Experts of a small language model: vocabulary 1024.
Below are experts of layer 4 (counted from 0) of a mixture-of-experts language model. Rows are named router (the router's row for the expert), up (a neuron's input weights, with its number), down (a neuron's output weights, with its number) and show model dimensions 0-63. Each number is 200 + 20 x the weight over its row's rms, rounded and kept within 0 to 999.
Before each expert's rows: "comes after" lists some tokens at least twice as common just before its tokens as in all text; "comes before" lists some tokens at least twice as common just after its tokens as in all text. This comes from a sample of Wikipedia text that the model never trained on. Tokens count by the router's weight.

# expert 11
comes after: ",", " in", " ", "n", " n", " ("
comes before: "0", "9", "1", "2", "8", "es"
router,199,194,203,197,194,220,219,186,168,219,203,190,193,177,212,216,178,256,197,248,170,171,197,214,196,185,195,160,184,172,234,204,184,231,201,189,212,196,213,200,241,177,196,174,198,179,190,239,215,164,180,163,181,181,195,224,194,192,219,193,192,207,197,121
up20,205,179,185,194,229,197,206,174,172,187,196,252,210,194,201,190,189,178,179,211,204,197,164,198,171,155,198,160,176,174,227,217,170,229,170,173,216,206,214,204,210,210,198,211,201,191,188,214,213,192,209,208,193,181,210,199,216,206,198,186,184,193,233,136
down20,222,192,187,208,207,206,224,236,197,197,206,159,179,160,233,195,198,177,219,188,229,211,212,192,208,149,217,201,202,228,218,178,157,187,215,190,216,219,182,191,196,181,198,226,190,205,214,196,198,173,225,197,216,195,171,186,179,213,175,181,218,186,184,178
up21,202,215,217,186,223,208,224,218,209,224,147,182,195,233,200,238,209,204,200,249,202,184,212,212,180,196,189,215,186,210,225,184,173,208,201,180,204,182,224,195,203,179,196,191,184,206,200,207,179,208,219,206,225,179,175,200,173,184,197,231,202,226,223,165
down21,184,219,193,233,202,196,247,193,237,180,205,201,224,213,195,196,231,187,226,204,197,190,225,214,207,173,174,205,225,214,207,203,187,217,203,176,203,201,210,227,199,209,189,178,209,203,177,238,228,213,196,171,214,182,202,197,210,217,215,158,215,181,209,159
up22,217,187,225,208,178,192,188,208,196,223,212,212,188,195,174,209,197,216,207,209,213,182,201,215,219,227,205,197,181,197,180,219,193,198,234,194,211,189,150,203,251,209,190,200,187,181,186,179,181,192,196,133,201,179,229,177,180,182,223,182,182,187,155,168
down22,173,183,170,224,225,198,184,189,208,245,208,216,181,213,178,204,234,221,216,204,179,194,195,203,212,213,242,181,180,177,218,204,211,188,180,213,210,206,220,211,194,202,177,250,214,209,236,165,172,202,200,159,192,241,194,197,180,195,203,163,186,208,181,205
up23,182,204,193,165,169,225,183,201,201,208,211,196,165,198,138,199,202,199,188,218,178,191,188,199,184,182,195,193,138,216,173,196,192,207,236,191,195,189,196,186,188,188,208,227,187,207,199,216,221,192,209,165,207,187,202,198,201,191,173,179,192,157,207,181
down23,208,185,220,179,204,176,213,190,226,171,184,208,185,204,183,245,221,198,211,227,225,249,237,211,199,209,229,231,244,211,206,223,227,197,174,241,195,193,214,184,192,202,167,201,193,195,229,192,175,201,182,228,218,178,157,178,236,184,222,229,167,203,177,214
up24,207,170,241,198,207,198,207,209,177,199,186,193,217,221,222,200,186,209,211,183,201,164,199,232,182,225,210,240,208,159,216,218,207,176,201,205,204,188,197,188,179,223,255,220,206,219,233,227,209,199,202,174,201,194,188,215,163,212,237,179,195,237,216,158
down24,221,209,200,200,220,204,192,203,176,186,244,207,193,195,200,213,177,217,184,170,171,241,197,201,230,201,191,225,207,219,168,198,222,211,204,195,209,208,181,194,191,227,201,208,199,210,206,203,221,193,211,212,165,193,179,188,171,221,218,193,199,242,169,227

# expert 53
comes after: "s", " H", ",", "es", "==", "ity"
comes before: " the", "\n", " The", " S", " A", " a"
router,202,191,179,185,204,224,197,211,191,211,188,220,205,188,210,202,163,255,233,232,173,195,201,214,186,204,205,190,192,190,197,196,189,171,225,200,195,228,200,183,234,214,246,197,216,158,209,211,230,171,197,163,168,182,190,228,194,188,192,214,158,218,199,183
up20,201,186,224,231,169,210,222,218,196,167,183,207,225,179,181,183,185,212,219,189,141,204,195,232,177,220,202,186,210,186,229,186,191,198,227,214,213,206,171,201,214,190,241,208,180,163,212,212,159,191,193,188,225,172,175,185,186,208,185,233,144,205,205,202
down20,247,205,188,201,190,203,207,191,207,238,191,212,199,205,198,221,185,204,190,207,232,194,182,194,220,206,183,210,206,210,180,205,214,163,196,198,208,219,223,230,171,226,223,195,216,186,231,192,217,244,185,190,183,238,227,233,220,198,199,223,210,177,242,207
up21,236,226,206,187,208,234,222,198,217,215,168,198,219,167,193,141,174,205,225,181,209,186,177,196,206,215,192,184,187,193,187,200,203,198,207,201,209,225,170,177,192,202,237,197,219,170,198,189,208,200,195,196,203,200,227,192,220,253,208,184,170,204,216,184
down21,199,188,189,182,219,198,234,172,213,200,198,171,194,163,204,239,233,205,179,183,223,221,198,184,233,210,197,235,219,181,208,231,201,174,202,183,218,186,202,197,161,179,219,214,198,204,209,162,208,184,240,206,185,188,163,181,202,177,220,182,189,208,169,181
up22,175,209,206,195,213,202,168,220,205,218,222,205,196,194,213,218,191,195,174,213,207,188,226,219,194,208,206,176,171,220,187,183,193,228,243,197,223,218,193,170,197,167,186,177,189,208,200,197,232,179,207,184,168,189,192,214,199,212,226,198,231,195,234,182
down22,231,191,181,194,202,204,239,207,224,178,171,206,187,213,192,169,190,184,185,243,214,187,175,199,183,205,195,185,188,210,211,190,186,217,201,227,201,210,177,203,203,232,217,156,179,199,199,215,184,227,239,178,176,206,220,160,208,208,207,231,147,197,208,185
up23,169,198,182,216,217,203,223,239,208,211,169,172,202,208,204,205,189,210,218,216,151,177,210,233,173,212,198,178,192,228,208,189,206,216,202,219,194,186,163,183,196,242,220,239,212,185,214,174,187,177,194,191,174,181,214,199,210,189,203,207,180,223,189,199
down23,206,222,216,198,225,206,153,217,221,206,202,197,195,191,218,202,222,144,174,208,226,198,188,174,206,208,238,236,222,211,211,216,200,190,168,172,198,175,199,236,184,180,224,209,204,208,187,198,180,201,187,237,233,203,184,196,204,216,246,201,216,168,191,208
up24,180,248,204,182,224,194,202,166,159,210,198,180,216,167,158,216,192,209,187,201,235,197,237,176,210,196,196,217,183,200,171,228,201,216,196,213,209,224,187,196,187,232,184,182,165,201,213,183,215,188,172,217,191,199,227,173,249,209,210,180,208,175,205,179
down24,219,234,167,199,197,215,173,178,225,135,200,155,199,179,188,199,247,207,192,206,178,202,208,194,217,198,185,152,204,172,183,198,224,182,199,204,214,188,205,199,223,234,189,186,210,220,189,185,220,203,209,232,200,218,237,198,200,199,192,180,213,204,195,192

# expert 51
comes after: ".", " |", "ol", ")", "l", "=="
comes before: "\n", "|", "-", "ion", "ge", "g"
router,215,188,194,190,233,204,203,191,175,215,192,187,208,193,184,195,166,216,240,255,189,180,204,214,178,168,212,196,172,203,215,166,202,215,204,191,202,238,179,186,234,206,251,214,208,178,205,212,207,148,206,179,207,196,218,192,185,201,228,198,180,200,217,187
up40,216,178,217,176,189,182,185,182,186,202,218,201,190,205,222,205,204,212,200,201,176,224,175,181,192,230,183,200,230,220,203,175,212,187,159,153,177,212,244,186,238,196,215,210,184,192,214,195,215,175,206,217,201,170,184,161,162,222,196,205,168,181,197,180
down40,205,183,239,210,195,208,167,199,200,221,184,181,186,178,239,185,208,176,182,210,226,220,210,173,207,161,209,185,185,193,198,194,143,196,165,223,203,173,183,194,188,203,224,201,183,192,192,187,203,175,231,186,171,240,207,192,188,201,204,168,204,165,185,204
up41,184,223,168,225,178,201,166,208,184,190,191,215,184,220,173,211,162,209,201,215,195,199,208,194,202,184,166,218,234,189,204,223,215,219,208,238,212,184,200,175,174,191,196,170,215,184,193,193,196,170,220,168,186,215,197,191,249,196,181,206,232,233,210,204
down41,197,169,222,169,193,214,210,185,212,199,231,190,178,214,227,183,204,178,214,223,211,221,206,231,195,163,200,202,212,196,200,165,211,197,181,195,202,192,210,194,219,187,230,191,231,218,182,213,202,209,235,212,202,243,195,166,213,185,218,210,207,194,236,202
up42,183,201,190,220,213,176,212,215,193,219,190,207,222,191,175,215,197,206,197,213,166,205,198,205,180,219,197,180,209,200,201,227,187,182,177,191,217,180,216,143,221,212,215,184,128,203,203,215,212,208,182,173,199,183,191,200,188,211,180,256,231,185,223,188
down42,206,223,193,224,161,187,201,166,177,198,182,188,215,204,203,181,194,221,203,215,212,188,201,199,210,188,203,182,211,195,181,199,217,173,178,199,171,248,205,162,173,206,193,197,214,182,224,169,207,183,213,170,185,187,211,179,211,196,209,203,207,219,192,196
up43,205,172,213,222,179,200,192,221,223,193,183,206,249,229,204,192,192,198,242,219,162,194,199,198,206,221,197,215,212,161,203,193,181,227,205,230,221,200,157,182,203,177,207,220,226,201,180,225,199,163,204,183,197,201,184,176,244,192,193,183,178,185,215,183
down43,205,233,228,195,224,194,201,209,217,207,206,219,192,176,195,208,186,212,217,236,208,193,196,187,169,192,198,143,227,202,212,204,221,182,223,173,176,206,216,217,184,211,171,220,227,188,163,210,214,206,212,190,216,177,225,222,225,178,195,186,197,215,214,199
up44,176,156,216,167,192,204,211,190,214,207,223,219,209,188,218,216,197,217,221,201,199,213,229,207,190,228,202,226,186,205,210,175,187,171,186,148,197,205,191,195,238,208,244,200,187,193,219,215,202,176,190,214,222,178,197,184,187,175,218,187,166,177,184,177
down44,191,189,207,178,205,238,207,186,188,228,220,204,221,188,224,241,201,184,215,191,215,211,213,204,257,205,180,203,225,196,190,172,190,197,238,223,211,175,194,161,204,195,220,221,172,203,177,178,204,201,209,189,180,210,219,163,208,223,182,201,227,204,219,186

# expert 61
comes after: "s", "m", "e", "es", "ion", "ity"
comes before: "\n", " the", " The", " In", " He", " A"
router,205,189,170,187,202,243,203,207,178,217,178,221,218,179,182,201,141,259,231,218,196,181,182,211,184,177,213,200,186,189,200,188,182,184,190,201,205,219,189,184,225,202,236,202,196,163,222,217,230,169,194,170,192,203,213,224,207,201,208,222,180,203,191,169
up40,229,202,223,226,213,202,224,225,217,159,193,200,203,196,179,226,204,220,156,212,196,209,203,213,216,213,172,181,222,180,183,221,207,182,166,212,189,187,224,172,223,194,244,185,166,179,202,182,202,190,199,202,192,184,186,188,198,189,174,217,167,194,157,190
down40,194,160,192,205,212,202,186,209,222,215,208,170,221,216,190,174,195,208,190,164,168,219,191,207,227,194,207,201,211,206,208,199,189,228,213,183,226,216,221,227,195,184,180,183,206,198,196,221,198,206,178,168,188,196,216,220,202,201,223,205,173,172,222,188
up41,185,210,199,212,214,234,179,198,180,198,165,243,195,209,152,210,183,235,168,199,182,187,211,191,148,191,226,222,199,241,220,231,168,219,186,179,222,178,182,177,194,191,221,226,231,210,205,217,186,206,238,197,193,200,181,190,208,213,173,215,220,216,215,212
down41,179,179,214,213,211,179,186,213,160,182,181,175,191,166,217,193,238,174,198,191,171,168,193,204,225,211,175,207,230,213,249,216,216,248,194,205,206,192,212,180,233,185,202,212,161,195,187,174,210,195,220,207,177,213,203,200,190,208,169,195,228,224,237,173
up42,188,197,255,190,190,232,190,217,201,165,180,150,174,200,152,229,205,196,227,208,214,193,192,221,209,184,188,206,190,190,184,189,208,237,183,228,209,213,200,202,194,225,191,182,187,217,201,177,184,193,205,172,184,168,173,234,190,213,217,196,187,199,207,171
down42,206,206,207,211,236,186,229,214,162,165,201,216,200,201,219,191,195,195,198,216,179,178,231,188,243,182,173,204,223,171,187,203,210,214,163,201,195,188,219,207,172,171,168,177,212,208,177,221,186,190,193,215,221,193,249,164,188,209,201,200,200,181,191,207
up43,213,206,160,223,198,197,204,196,193,225,220,211,224,195,200,196,186,184,211,195,164,204,226,229,211,175,162,183,189,181,198,198,181,205,199,218,234,208,219,155,200,180,226,207,203,194,160,193,169,182,205,172,193,245,181,213,213,194,233,199,211,175,190,197
down43,198,210,200,213,197,190,206,211,227,164,238,187,202,236,192,173,175,195,199,162,196,221,209,192,181,228,192,206,249,215,232,199,209,205,184,192,224,205,203,236,225,226,206,218,198,211,250,235,188,189,193,229,191,195,203,206,228,205,201,199,167,179,226,186
up44,177,199,215,222,244,193,189,138,199,240,195,213,204,213,200,210,196,202,203,199,197,234,226,231,205,184,208,173,193,203,209,200,224,180,200,184,208,187,208,211,203,211,183,191,171,189,210,158,207,194,219,192,222,189,212,198,172,195,201,194,209,201,268,188
down44,181,229,206,197,201,156,214,194,206,178,234,201,197,225,188,181,185,230,167,184,217,197,205,175,231,236,167,234,193,210,195,225,175,226,229,223,174,192,197,170,218,193,181,196,229,180,199,168,206,204,200,202,232,214,204,164,193,189,218,213,211,205,161,189